Below are experts of layer 4 (counted from 0) of a mixture-of-experts language model. Rows are named gate (a neuron's input weights, with its number), up (a neuron's input weights, with its number), down (a neuron's output weights, with its number) and show model dimensions 128-191. Each number is 200 + 40 x the weight over its row's rms, rounded and kept within 0 to 999.
Before each expert's rows: "comes before" lists some tokens at least twice as common just after its tokens as in all text. This comes from a sample of Wikipedia text that the model never trained on. Tokens count by the router's weight.

# expert 0
comes before: "| ", "- ", "201", "The ", "==", "200"
gate0,138,262,219,140,208,175,167,185,168,218,231,232,177,209,170,204,181,184,232,198,105,239,225,170,191,118,171,102,189,198,178,244,197,242,135,178,239,204,258,151,207,151,224,216,186,236,192,230,201,161,183,176,250,195,139,181,201,226,172,191,255,156,228,180
up0,186,228,192,184,204,303,224,171,190,158,163,220,169,155,249,235,211,217,197,143,206,142,228,195,156,199,199,295,221,216,174,183,188,220,209,279,209,235,144,224,207,258,162,223,242,271,158,216,187,127,216,250,173,203,212,252,223,213,154,182,150,212,258,173
down0,160,209,185,217,185,233,143,185,185,216,216,175,233,143,244,217,191,248,266,216,202,122,187,163,264,148,293,247,199,222,282,200,203,198,115,83,260,170,127,151,151,165,208,204,176,169,180,210,250,157,270,172,235,205,154,220,176,204,208,176,236,186,150,162
gate1,144,173,161,115,181,160,234,196,190,187,167,221,203,285,218,201,168,219,192,280,304,110,221,187,155,157,269,206,134,126,188,157,226,180,209,177,195,242,164,207,148,171,172,172,174,191,162,192,228,179,136,192,160,177,140,247,193,223,153,155,165,268,220,155
up1,199,256,193,92,232,199,229,202,210,258,225,252,183,166,173,186,180,250,196,179,202,149,194,244,184,163,119,236,231,220,224,177,248,183,174,205,161,248,232,268,189,205,112,122,182,194,231,221,236,122,180,208,170,231,184,221,216,202,216,179,176,217,203,159
down1,171,150,168,273,218,187,197,247,212,170,208,204,265,215,215,223,159,214,245,196,165,253,214,192,164,189,196,240,143,203,180,236,205,185,234,204,239,189,197,256,208,151,205,190,195,143,240,157,233,220,206,244,249,124,267,238,153,304,239,216,233,194,159,217
gate2,109,235,180,217,241,264,128,217,267,197,185,198,217,240,212,174,185,227,159,232,176,250,227,126,190,205,126,330,161,196,221,181,202,206,199,183,153,143,182,230,200,231,246,209,246,219,195,250,168,207,196,190,207,153,211,197,218,192,175,193,225,191,167,103
up2,228,187,178,213,168,175,178,138,177,105,219,118,193,155,228,247,211,283,257,184,285,165,204,205,193,194,291,178,156,169,204,175,233,248,261,226,201,302,217,145,166,257,99,231,170,165,161,153,268,222,194,213,114,205,233,172,145,184,185,197,126,185,256,198
down2,207,133,166,224,249,152,187,193,122,176,204,167,216,189,196,250,178,208,183,172,209,184,198,172,90,182,143,212,172,227,193,186,219,204,193,154,215,269,208,201,220,237,258,193,192,238,155,176,188,164,175,211,232,132,214,217,170,241,178,217,161,241,215,255
gate3,176,223,171,146,195,195,208,254,116,216,247,222,199,207,178,208,162,74,209,231,237,160,158,243,145,222,196,242,223,182,198,244,124,193,156,161,200,142,216,128,136,166,193,221,198,206,184,208,248,182,171,187,201,155,133,224,210,125,240,235,210,156,151,188
up3,241,242,264,193,226,239,162,151,245,281,164,189,221,146,184,234,173,201,174,205,221,237,169,195,240,185,192,189,258,222,211,142,224,163,237,148,228,180,227,192,124,220,151,234,232,133,250,246,236,184,149,259,135,158,223,92,226,140,231,244,135,215,214,207
down3,142,156,204,114,248,264,197,265,205,180,208,197,132,110,185,195,110,234,151,150,277,180,167,148,124,222,183,198,220,249,224,246,196,197,174,152,247,220,153,201,154,284,230,234,243,223,206,138,185,189,226,165,218,269,279,257,240,238,180,154,237,173,194,135
gate4,271,271,244,176,191,200,222,208,219,150,184,218,258,200,103,170,244,166,262,191,208,220,205,200,198,202,208,232,165,209,229,177,275,283,240,121,205,182,177,208,212,176,217,209,214,161,246,144,181,166,184,298,228,130,206,236,265,131,153,177,197,196,261,255
up4,157,210,158,194,215,157,192,140,173,225,259,111,210,187,245,87,113,183,206,135,231,233,157,199,211,219,158,220,194,284,173,185,241,191,192,142,144,176,262,221,199,177,132,153,271,158,152,186,202,237,143,190,167,162,188,226,176,196,217,222,211,246,159,228
down4,212,173,154,200,204,206,202,151,235,184,238,206,198,189,242,183,219,195,190,255,271,299,119,226,220,208,206,173,220,235,202,247,190,201,267,174,218,267,317,176,196,198,221,228,168,165,257,136,255,242,243,128,199,199,175,208,184,220,223,188,196,231,215,197
gate5,199,200,191,204,236,123,147,163,156,217,164,223,198,227,177,176,214,232,190,236,164,208,148,267,189,184,214,206,212,156,213,209,184,256,227,180,165,149,224,195,161,237,140,231,219,213,204,238,237,218,134,137,181,177,164,231,232,185,154,163,215,207,236,194
up5,192,203,196,206,189,204,227,103,182,208,208,190,222,129,176,220,240,224,184,148,198,200,291,156,201,279,244,212,206,144,143,154,126,190,221,191,166,245,230,215,209,161,186,215,91,175,196,238,215,170,124,296,212,167,220,221,185,229,246,207,207,191,246,161
down5,195,183,145,217,176,231,225,176,179,297,196,142,156,249,210,205,183,255,171,214,237,163,300,271,182,194,189,165,220,189,267,203,173,189,186,147,151,206,176,158,219,214,176,95,280,244,226,146,229,159,209,196,234,120,210,185,176,266,214,210,196,198,190,275
gate6,183,103,197,217,244,155,201,180,140,176,236,176,229,130,179,209,232,191,213,211,150,137,165,212,130,201,190,187,127,229,218,197,140,213,176,207,133,156,157,215,173,191,190,213,240,190,167,234,164,205,198,230,162,236,168,239,245,231,163,168,243,173,202,236
up6,171,299,181,194,214,207,212,223,207,196,203,181,121,183,243,221,150,160,160,215,203,167,151,248,197,238,257,225,228,229,167,224,221,230,175,214,189,155,164,179,255,179,232,171,142,180,226,188,202,207,257,189,162,204,245,204,183,185,248,185,165,212,188,216
down6,152,244,228,156,196,160,184,201,172,209,211,155,164,203,182,167,216,133,246,165,226,192,156,163,293,186,225,206,232,197,202,168,233,194,260,201,254,226,180,232,187,203,166,101,195,177,240,188,185,203,171,207,216,191,173,199,309,263,231,177,200,250,186,174
gate7,271,162,161,253,164,216,180,154,153,219,230,153,217,242,198,267,190,181,244,257,199,185,206,191,198,208,168,320,191,198,133,260,218,201,158,219,245,203,191,240,167,223,243,163,143,170,269,220,183,168,212,200,198,228,202,134,220,176,165,214,226,192,171,222
up7,145,230,178,148,224,204,155,249,249,216,243,272,225,181,182,96,209,170,196,218,140,163,181,198,161,231,256,148,284,263,189,182,136,216,210,162,196,202,199,175,169,229,168,194,248,108,176,212,211,208,224,230,211,173,213,232,159,237,192,152,138,214,215,231
down7,240,203,250,221,185,213,201,231,202,195,252,164,230,188,194,185,201,211,234,244,204,181,156,203,175,253,184,189,170,162,133,270,105,242,202,121,178,262,199,152,154,201,183,121,141,259,207,142,272,207,200,260,237,108,185,130,233,243,188,155,264,212,198,170
gate8,246,282,222,167,198,177,173,178,203,159,212,220,149,233,198,245,247,214,201,190,160,125,194,179,195,232,226,171,164,246,276,198,195,178,204,184,239,290,139,198,178,189,183,193,175,183,243,226,105,237,133,125,251,162,150,208,172,141,162,211,186,270,174,181
up8,196,266,134,222,236,165,252,247,243,216,168,157,167,221,136,208,262,188,184,230,194,159,227,175,155,226,184,232,129,232,202,246,228,204,119,172,206,198,173,172,149,242,163,189,133,230,217,159,153,132,166,154,258,181,194,198,182,187,164,221,238,170,159,175
down8,152,126,180,262,182,151,230,218,226,266,174,210,200,157,184,220,165,223,205,197,188,159,254,193,154,205,125,153,170,212,178,233,186,175,192,188,175,273,217,221,205,191,211,207,236,157,232,192,225,208,152,174,199,232,211,207,185,126,224,261,194,283,162,177
gate9,229,220,193,182,198,197,273,220,217,283,254,208,242,177,208,210,205,163,133,262,177,296,163,146,246,197,141,197,167,240,183,165,289,216,242,241,152,207,290,176,177,171,196,220,207,220,232,219,143,226,225,196,193,213,161,194,217,206,206,228,147,245,150,206
up9,194,222,180,177,272,203,205,177,236,217,258,243,253,207,176,194,245,249,231,243,233,176,244,205,205,152,231,190,257,227,167,123,208,191,202,209,187,178,162,177,235,204,158,302,229,223,260,220,217,185,184,246,247,222,207,180,188,210,183,173,203,228,229,215
down9,232,69,153,264,147,224,185,146,108,209,181,191,198,213,178,226,183,144,233,199,205,217,199,218,217,221,157,180,139,197,185,223,270,249,216,212,214,250,158,182,172,168,282,244,117,197,319,185,255,146,214,190,244,172,226,285,177,166,213,184,208,219,133,253
gate10,200,212,211,243,166,207,212,218,259,284,180,151,82,191,211,118,90,177,149,204,274,151,249,222,164,253,149,245,248,249,220,111,132,208,180,265,144,162,171,194,220,211,211,163,150,202,165,172,185,199,128,179,264,215,162,134,152,172,209,189,198,211,221,256
up10,220,198,190,185,188,157,211,223,122,195,202,262,314,197,218,166,238,131,148,198,213,215,143,181,247,213,246,240,267,102,186,210,216,266,204,173,216,169,204,209,187,189,103,194,275,226,219,171,200,186,183,176,266,129,219,230,230,194,184,270,145,261,219,197
down10,243,178,227,139,288,181,180,162,267,184,199,230,252,269,184,247,172,166,240,235,219,117,242,236,194,173,211,169,172,250,160,264,170,222,280,205,143,273,82,175,257,229,151,166,207,215,276,201,157,194,154,244,174,173,176,247,255,151,229,191,186,229,231,222
gate11,187,164,195,313,179,140,177,187,176,192,144,162,165,209,244,207,212,199,195,196,240,218,132,210,172,174,228,307,228,190,295,173,186,260,162,162,278,284,235,151,192,201,218,227,250,280,218,226,182,148,185,143,198,214,167,234,252,241,264,181,191,136,229,222
up11,282,196,184,234,262,165,149,258,144,169,210,249,187,296,176,178,258,236,199,168,174,193,245,104,174,194,229,125,223,177,270,193,168,215,219,237,224,196,205,218,229,282,221,195,247,197,248,199,235,227,219,172,187,165,144,249,222,162,198,205,166,202,171,247
down11,236,170,176,204,183,232,187,211,206,173,205,200,232,178,197,197,167,188,149,269,208,146,228,248,187,253,171,224,254,105,144,230,163,238,271,222,137,245,182,164,194,252,150,207,166,199,220,182,159,233,188,212,125,203,245,183,291,272,220,231,188,249,204,220
gate12,167,221,244,172,204,246,200,197,221,190,257,221,236,213,163,275,194,163,167,189,198,244,225,220,241,226,200,195,198,189,223,217,245,207,175,172,199,197,193,134,168,160,216,191,160,183,178,165,275,205,134,163,175,162,169,187,152,225,118,234,227,261,165,226
up12,211,315,204,209,193,245,167,178,165,229,239,214,178,139,270,227,211,242,204,218,330,255,212,176,177,183,136,223,186,228,137,146,204,207,108,239,221,180,138,194,202,128,212,146,224,232,188,181,218,185,173,189,206,231,248,194,221,176,285,152,205,188,217,166
down12,224,205,225,200,182,268,192,149,223,141,170,207,171,210,175,202,220,209,208,198,218,180,120,183,213,169,247,172,175,119,129,150,226,205,190,195,168,240,120,195,250,173,189,201,141,203,192,234,232,273,172,170,210,161,213,229,277,216,171,195,204,208,187,120
gate13,201,177,243,183,230,193,196,200,222,151,228,256,258,223,164,262,242,215,256,198,143,207,153,173,177,215,170,229,127,132,211,202,173,185,162,241,181,177,245,189,255,199,235,168,234,198,174,180,196,227,175,224,278,159,244,112,153,159,223,228,131,159,195,210
up13,200,190,214,197,162,197,195,293,109,217,181,197,203,194,268,159,211,193,259,167,152,222,266,225,178,247,162,268,253,224,177,184,284,176,191,209,210,163,235,265,170,228,216,268,180,211,291,225,180,235,181,229,218,135,242,210,231,280,263,194,178,201,250,206
down13,199,181,280,212,241,200,235,225,196,236,311,176,164,230,155,256,164,159,187,116,228,291,279,206,176,216,219,176,223,225,193,174,217,183,139,121,164,140,168,222,223,190,192,219,163,165,190,205,175,145,146,242,187,145,231,264,289,209,243,235,209,248,209,210
gate14,177,251,220,234,229,149,239,261,231,212,178,241,242,225,199,155,219,192,175,192,205,223,198,209,162,231,206,154,183,226,140,167,250,209,75,183,279,259,237,171,179,200,258,141,186,260,237,239,196,202,179,177,259,195,177,117,267,151,157,180,210,209,199,139
up14,176,261,216,231,178,143,187,224,189,227,162,192,274,268,193,112,245,144,158,256,234,218,144,198,202,204,214,207,237,138,172,164,202,175,237,195,136,215,206,296,191,209,203,111,243,236,234,163,198,170,190,215,197,207,197,220,217,181,210,200,203,109,243,192
down14,237,151,242,189,284,245,137,178,239,192,265,155,203,225,242,159,194,153,249,185,166,177,223,177,211,195,140,188,127,193,160,231,243,185,184,156,201,212,239,167,202,251,192,251,159,223,214,256,215,104,241,212,181,151,256,172,218,149,191,197,188,160,153,248
gate15,135,227,182,207,163,164,180,252,209,215,235,258,177,267,170,235,183,256,226,210,230,118,137,157,255,194,163,155,133,276,249,185,201,182,213,216,197,154,204,162,262,195,154,194,223,191,246,258,249,220,177,242,206,172,157,214,203,219,203,178,131,238,183,223
up15,214,154,191,224,151,219,185,181,297,230,233,204,194,179,160,238,190,181,253,213,232,188,220,190,263,168,194,184,272,259,238,177,176,182,225,227,223,199,197,124,279,315,147,199,216,145,164,224,243,181,201,226,272,134,230,185,197,200,256,184,211,216,220,231
down15,217,150,249,161,198,170,264,200,201,169,189,160,172,166,187,190,226,181,267,136,201,185,273,201,210,173,220,244,151,246,150,148,278,213,227,239,190,188,211,223,160,152,232,281,152,292,286,188,208,211,153,185,169,147,242,217,213,161,210,157,179,227,209,254
gate16,213,201,177,222,131,160,305,186,179,149,147,142,180,235,247,240,185,164,218,240,175,177,169,220,286,210,247,190,254,219,220,263,188,189,226,181,251,131,179,218,161,194,153,133,159,158,207,205,152,155,115,265,208,191,126,249,251,203,202,153,206,218,240,277
up16,228,180,128,199,205,115,158,185,147,143,173,247,149,132,248,186,113,182,245,221,183,211,157,184,218,234,145,193,208,203,211,239,222,223,170,161,187,227,217,188,178,184,137,196,142,176,213,179,225,211,200,247,219,268,241,165,256,130,222,197,169,235,206,155
down16,219,234,255,175,173,271,146,180,211,208,185,183,221,158,194,284,201,247,209,206,194,212,161,240,153,158,246,108,157,216,206,127,126,191,196,223,185,196,174,207,269,195,187,222,199,217,221,174,249,99,174,126,195,176,228,247,207,179,145,197,222,119,209,183
gate17,189,216,251,201,212,211,209,201,220,198,191,147,204,199,264,151,175,203,150,206,206,159,228,192,226,179,207,116,193,248,194,190,200,217,141,232,229,193,204,231,218,219,185,159,278,265,239,238,173,171,225,144,190,165,231,154,225,200,193,242,212,194,223,188
up17,151,267,153,192,190,252,215,222,224,183,283,199,289,198,246,244,208,208,192,187,184,207,197,208,218,244,286,171,169,199,262,202,295,197,187,165,233,198,210,255,197,228,242,221,160,207,237,149,253,226,215,167,271,231,201,171,240,203,192,267,290,222,223,193
down17,192,101,227,216,253,202,242,135,218,172,155,138,166,187,223,180,210,144,174,170,185,231,158,156,224,199,151,206,213,269,227,200,226,184,218,227,217,221,179,227,222,241,254,229,177,192,190,242,191,190,166,184,181,194,200,231,144,150,222,210,198,221,155,256
gate18,200,181,271,213,206,161,156,195,175,212,238,135,214,276,224,258,209,270,171,278,233,128,151,216,205,208,167,229,195,232,256,161,246,215,176,220,134,235,193,188,271,217,96,151,199,193,252,243,188,212,149,261,198,241,237,179,177,194,256,180,212,231,185,243
up18,151,216,189,117,193,178,196,153,204,228,214,200,159,131,200,167,175,187,170,201,141,189,284,194,199,141,190,211,194,220,121,214,159,229,190,191,192,229,201,204,172,253,224,187,178,139,205,196,164,263,231,90,144,265,228,197,300,143,259,232,229,238,212,214
down18,275,263,200,196,122,130,209,190,271,213,221,146,214,231,185,210,198,155,146,209,238,234,122,107,220,265,174,194,166,258,263,206,167,166,260,165,182,242,211,216,193,197,220,181,214,186,208,217,229,177,275,181,227,249,119,170,197,266,241,160,204,115,182,283
gate19,193,246,154,151,170,187,213,185,215,309,276,277,236,183,133,215,163,186,206,250,251,171,129,194,176,174,225,211,149,217,236,237,171,171,232,172,159,297,210,175,157,164,230,234,243,218,208,203,185,142,199,179,178,181,189,180,157,247,289,139,222,219,263,176
up19,203,282,135,130,267,160,245,202,192,144,225,185,140,107,199,198,200,195,170,260,134,212,199,266,182,199,210,186,132,197,156,166,168,231,119,150,178,222,182,241,190,217,160,193,164,214,124,167,211,193,216,168,244,200,159,145,208,139,228,181,148,201,196,155
down19,179,142,195,238,212,204,221,193,271,289,195,212,235,163,194,235,223,170,201,231,255,186,240,159,229,113,155,229,212,195,191,222,225,219,182,163,196,141,226,202,222,285,186,243,203,210,179,183,212,180,194,165,182,127,175,165,183,194,244,157,171,205,202,210
gate20,251,107,194,180,210,168,183,158,235,296,258,110,125,206,168,180,176,177,211,258,186,144,216,235,116,236,166,153,209,232,255,229,215,224,236,286,217,156,283,252,266,154,113,152,185,245,197,245,189,199,184,208,171,214,195,171,191,121,142,158,144,227,142,169
up20,201,206,189,160,164,179,234,121,149,114,124,179,147,177,199,187,176,206,249,136,214,266,152,279,184,238,157,209,264,141,222,188,244,234,225,199,247,101,185,235,178,226,185,172,227,175,185,214,195,202,150,200,195,201,205,222,187,268,209,230,206,146,196,147
down20,204,167,177,179,240,245,262,138,195,220,177,198,181,203,255,192,199,193,163,177,257,188,156,221,229,196,112,186,285,145,186,232,162,179,294,222,166,133,215,227,201,234,190,238,176,199,229,225,225,223,244,263,211,141,179,252,144,210,193,97,227,211,175,181
gate21,175,311,162,156,192,282,172,169,254,159,240,227,145,211,226,245,170,157,129,170,135,187,201,178,137,232,179,148,159,239,181,180,202,242,217,178,205,226,207,179,164,243,181,143,209,210,191,183,168,190,192,170,178,160,198,181,213,198,142,245,157,177,197,230
up21,230,206,180,163,264,234,182,206,181,189,184,289,169,178,246,228,253,267,187,234,199,190,249,171,246,265,207,189,230,204,174,166,187,237,230,139,267,140,186,185,185,234,214,189,189,214,219,240,257,215,190,156,209,206,230,155,135,166,242,176,193,206,190,224
down21,193,206,303,212,219,192,187,198,176,204,167,185,199,190,212,139,284,165,170,177,240,196,98,205,263,207,242,210,261,165,226,195,230,228,214,186,195,211,150,224,151,240,213,201,130,153,149,174,220,222,91,245,175,162,144,197,189,210,247,122,199,218,220,169
gate22,159,228,213,154,210,187,160,209,213,170,229,191,174,148,181,181,200,183,192,220,183,98,224,184,109,216,189,250,230,260,208,197,208,199,202,193,179,217,199,192,207,237,205,222,135,177,167,137,183,128,237,196,217,183,180,210,232,204,186,111,178,175,202,190
up22,276,167,248,148,210,212,186,153,199,229,222,195,228,178,193,181,156,208,197,208,250,147,232,216,213,170,185,152,221,231,211,200,204,219,94,214,192,214,151,166,243,123,145,185,219,190,168,203,140,204,184,255,190,255,195,174,225,246,157,224,214,246,227,215
down22,181,142,239,209,356,247,198,164,240,210,138,245,274,171,208,161,225,146,148,127,193,192,242,118,265,228,202,180,260,225,163,191,169,159,141,172,160,231,199,277,191,176,173,215,228,152,229,200,252,181,259,235,164,196,242,280,239,162,241,161,160,238,235,190
gate23,203,136,208,218,221,270,219,264,269,95,236,170,168,206,205,186,190,193,237,275,188,140,152,199,232,195,224,208,188,194,188,177,204,172,241,230,220,163,184,194,224,265,201,129,284,209,227,211,168,252,202,224,149,280,191,265,221,156,164,176,202,252,153,174
up23,237,164,224,187,227,219,180,173,234,172,221,175,153,206,188,207,222,241,226,155,211,208,187,190,173,228,186,193,205,209,198,205,223,237,221,202,238,221,168,166,252,293,239,97,232,236,188,169,148,174,96,195,219,221,242,179,221,147,149,162,177,188,226,225
down23,292,179,201,215,279,219,205,173,177,182,215,229,215,264,90,142,271,218,172,175,196,162,249,237,187,156,148,190,233,173,240,189,191,176,162,252,196,177,132,247,120,244,184,190,220,193,185,185,143,176,138,209,153,175,299,177,137,258,86,207,208,208,207,184
gate24,225,234,271,195,216,242,246,205,188,123,223,203,181,191,168,241,221,214,166,279,203,169,217,176,172,196,207,201,162,184,218,188,216,241,205,180,162,237,235,144,267,170,191,140,208,236,253,132,172,140,145,230,221,269,214,202,200,217,136,253,146,227,221,245
up24,195,186,208,188,228,173,305,155,270,237,274,187,185,175,202,217,210,281,225,236,183,205,131,215,182,229,277,204,194,257,182,205,139,179,275,185,194,188,206,152,170,194,286,196,227,159,178,177,205,218,92,214,251,281,239,159,170,221,168,213,230,218,230,184
down24,235,176,230,152,239,288,155,240,224,162,263,159,120,220,142,150,195,209,195,248,198,96,162,165,174,215,252,215,208,249,178,229,196,169,233,213,178,164,195,175,187,202,275,186,172,176,186,235,162,227,109,124,200,198,186,226,130,195,248,163,209,157,209,209
gate25,165,178,249,200,188,195,187,209,142,213,186,104,193,227,144,279,145,199,166,248,207,164,144,166,254,215,200,176,222,209,149,231,229,195,198,176,241,160,235,198,306,153,242,239,230,200,204,211,204,157,198,226,231,158,79,160,174,119,203,151,216,210,175,202
up25,235,218,186,205,143,204,213,253,241,230,253,134,247,157,231,200,186,161,193,115,217,124,160,208,213,239,177,157,220,267,212,219,158,296,198,239,278,237,159,192,191,204,279,193,202,142,157,206,239,129,213,130,238,211,196,154,285,264,186,211,242,177,212,205
down25,186,207,222,214,211,152,263,149,239,243,193,209,193,141,160,111,208,176,133,176,147,144,209,184,234,199,245,248,148,191,115,195,167,194,209,179,179,207,173,244,132,210,233,190,206,249,132,207,215,187,204,170,119,262,196,165,215,223,248,154,222,218,264,199
gate26,198,185,213,222,175,159,141,226,252,210,206,136,179,209,122,196,233,263,269,209,225,200,144,219,273,210,188,157,220,207,239,223,201,230,161,256,198,255,275,148,191,244,186,101,240,196,197,253,146,151,62,182,203,210,222,240,210,172,163,190,165,248,140,242
up26,247,187,201,235,203,224,193,232,214,189,127,181,124,242,292,258,186,166,220,255,249,195,123,216,185,190,244,250,231,173,204,154,190,311,161,216,228,151,191,213,221,188,217,290,225,174,173,275,216,163,176,185,226,241,208,165,206,206,243,207,171,265,237,125
down26,190,176,166,214,259,197,172,131,187,174,142,207,198,217,115,231,245,208,233,183,222,176,131,217,186,209,166,172,164,262,250,260,201,216,181,234,204,136,253,190,201,234,246,207,232,186,148,202,223,159,147,162,271,191,154,189,184,195,186,190,196,211,192,211
gate27,173,240,179,151,180,168,133,188,206,217,162,247,233,209,129,181,238,233,146,270,88,229,164,147,214,234,226,171,196,183,247,166,289,236,201,206,210,192,196,249,257,219,183,151,248,192,231,172,188,141,205,189,177,192,186,155,182,151,134,198,94,196,189,252
up27,164,226,233,206,212,259,257,137,236,143,209,243,168,175,187,190,231,225,170,252,208,219,183,199,266,177,141,149,169,229,141,197,179,182,95,188,166,264,203,204,191,174,153,168,247,159,251,214,211,221,184,217,210,180,129,183,249,208,195,156,170,157,217,157
down27,208,172,221,244,187,192,224,219,237,140,207,196,124,218,224,176,196,218,169,194,138,232,163,236,255,188,207,200,158,208,210,242,214,282,240,148,217,224,196,201,171,115,173,218,205,189,184,231,184,252,241,201,248,288,193,178,251,186,248,206,149,214,160,163
gate28,192,172,194,201,159,179,158,173,185,169,218,197,195,196,161,148,206,185,209,234,220,213,203,228,193,142,192,236,197,207,97,227,201,227,160,223,179,150,112,219,185,101,218,137,198,219,196,196,164,146,119,209,214,143,215,193,104,216,228,202,158,185,184,256
up28,203,189,236,259,318,206,152,242,215,177,195,168,224,184,203,227,183,287,174,202,177,196,187,206,198,192,243,187,183,209,205,210,162,138,137,205,164,131,165,207,232,237,189,199,222,228,196,239,168,221,232,167,221,220,172,246,237,226,191,149,205,202,191,156
down28,264,239,204,137,154,211,148,227,161,89,134,157,204,182,178,237,158,191,124,282,204,160,199,148,197,249,176,211,196,165,225,150,148,235,202,218,236,164,238,208,229,301,200,178,191,150,177,307,191,226,215,218,215,234,129,189,257,152,138,192,202,243,176,191
gate29,204,157,179,183,215,211,203,233,189,211,173,182,176,220,209,280,163,163,175,294,227,198,215,312,177,260,175,150,213,257,276,256,157,291,204,173,136,111,195,148,177,165,225,196,222,234,252,232,139,211,147,197,158,190,191,255,257,211,158,191,222,182,257,180
up29,200,230,131,235,168,193,240,241,153,211,192,172,233,157,211,177,245,228,163,216,181,155,186,278,209,293,247,160,251,208,222,219,274,233,221,233,227,236,174,253,226,243,179,161,145,213,268,226,216,251,210,215,238,194,172,149,194,164,161,169,163,193,165,198
down29,170,185,213,241,230,175,252,231,235,133,173,222,172,261,188,120,246,230,300,237,194,156,98,173,189,150,210,217,212,240,213,224,138,196,213,189,176,212,221,256,206,191,72,220,281,115,226,197,183,198,173,247,236,203,167,196,182,203,243,209,185,228,234,174
gate30,172,155,189,154,189,199,215,218,210,171,208,264,175,214,149,223,179,187,181,210,209,194,199,155,152,215,194,190,280,232,160,217,140,278,178,211,181,177,318,163,160,197,208,204,198,226,221,253,231,151,190,204,174,186,160,239,182,174,214,165,228,163,225,200
up30,240,145,221,181,178,139,281,198,146,150,246,231,178,211,206,238,149,149,175,184,192,213,136,178,209,185,193,187,196,194,160,212,183,195,259,196,258,229,244,136,153,170,216,182,221,125,257,244,190,144,187,189,229,232,215,237,154,214,285,136,270,184,222,213
down30,211,239,207,189,195,180,178,184,194,199,227,199,151,102,170,222,263,246,248,170,158,165,214,201,145,241,135,181,141,192,142,205,192,179,245,204,198,208,162,314,185,192,203,150,292,125,227,242,256,206,206,159,203,188,166,229,183,134,246,157,121,224,151,225
gate31,148,175,194,215,176,105,168,191,166,202,193,139,223,281,229,158,190,222,182,253,201,191,197,108,147,162,219,187,192,205,187,248,211,194,169,147,198,185,236,193,257,235,208,155,209,206,246,167,282,203,228,97,188,183,219,193,153,178,223,217,185,188,216,139
up31,182,209,185,231,229,207,155,262,171,298,268,123,257,217,137,258,190,204,226,281,226,196,236,164,214,249,147,156,173,255,179,175,233,232,204,180,188,226,282,208,221,198,208,190,221,203,240,246,162,198,227,143,203,93,134,182,113,236,203,233,232,233,156,231
down31,161,177,182,168,189,151,176,150,222,213,154,171,184,225,295,186,182,259,201,189,176,200,164,253,237,177,212,264,207,213,303,205,227,173,199,215,142,188,199,146,182,286,175,215,207,161,275,172,175,169,206,231,137,219,229,190,199,274,196,160,303,241,241,227
gate32,227,221,193,221,255,200,180,174,226,146,180,125,240,204,229,236,243,173,245,177,158,139,107,237,178,218,167,181,212,185,240,208,262,232,231,140,186,153,177,210,267,248,217,249,190,192,195,168,259,199,169,183,158,222,179,165,226,156,198,196,281,186,141,239
up32,212,180,236,176,203,183,211,196,203,221,190,240,226,199,143,191,217,226,187,179,209,217,256,213,165,166,269,189,209,167,112,209,158,190,249,252,205,260,117,223,163,176,178,214,153,172,208,253,154,124,169,283,190,139,258,252,204,220,158,189,186,116,149,150
down32,217,233,185,187,208,166,215,187,183,193,175,235,143,164,205,158,236,82,176,185,253,200,147,151,213,169,212,158,148,256,163,206,208,212,266,189,184,238,187,174,183,121,210,239,214,147,211,226,261,245,150,243,194,229,181,210,132,174,77,186,219,243,240,200
gate33,210,124,164,202,159,131,204,165,215,201,198,183,280,193,106,251,127,183,186,229,251,259,204,248,225,212,245,202,195,251,216,217,222,237,191,249,155,174,178,168,192,212,171,211,154,188,196,209,214,226,170,200,133,227,174,162,172,205,141,152,160,184,278,163
up33,176,310,201,197,176,233,232,176,111,279,113,219,258,159,163,189,239,228,84,260,188,200,170,231,266,204,179,195,189,175,155,150,281,210,187,215,187,238,232,199,179,243,222,158,234,176,197,134,171,211,173,225,194,186,183,197,201,252,143,262,228,246,199,260
down33,199,192,198,274,183,158,168,276,211,173,229,187,199,140,163,171,166,143,151,254,176,214,227,235,102,142,188,179,245,262,136,195,259,273,200,134,107,210,163,205,196,163,189,188,126,155,202,188,131,166,208,205,211,199,250,215,196,218,231,238,122,159,174,197
gate34,212,172,200,226,213,239,207,239,208,283,268,176,188,220,169,288,208,249,220,275,243,208,215,246,189,233,124,169,199,176,173,221,213,231,120,195,113,158,163,183,176,266,233,155,186,156,249,102,203,182,213,201,169,214,177,258,221,210,167,194,165,138,214,151
up34,193,150,189,217,159,219,178,245,236,322,255,152,151,259,161,239,206,259,217,250,229,246,276,266,186,230,150,117,177,152,179,218,129,199,186,204,189,197,142,171,150,242,263,198,147,165,246,173,206,230,199,221,200,224,228,279,185,237,238,245,160,92,224,203
down34,86,235,219,218,200,215,259,192,188,238,248,92,168,167,221,148,194,226,204,187,289,225,137,244,250,242,203,164,150,234,167,120,305,186,168,234,186,166,208,272,168,265,207,253,216,206,268,201,205,207,201,200,172,235,266,206,143,197,207,192,203,183,177,149
gate35,188,247,234,118,239,180,228,284,148,225,233,195,176,227,164,233,182,191,233,196,260,204,159,206,231,157,161,187,191,209,199,151,234,179,176,218,285,194,208,119,220,155,230,166,212,181,220,170,161,169,112,237,210,200,224,188,159,204,266,227,147,234,234,127
up35,180,196,169,231,212,244,264,154,251,260,196,232,191,226,231,152,119,252,137,144,200,182,198,222,141,158,195,233,162,186,190,195,189,196,205,222,237,175,256,180,210,204,224,142,202,171,141,154,218,163,164,309,177,241,188,187,105,179,254,259,240,232,189,204
down35,135,196,161,125,278,226,183,233,259,246,191,202,164,196,158,189,177,207,152,175,157,205,124,303,173,246,175,220,219,230,240,168,213,215,318,217,145,180,158,151,215,216,230,190,276,138,255,158,157,226,213,110,199,153,247,190,117,132,204,236,201,245,201,156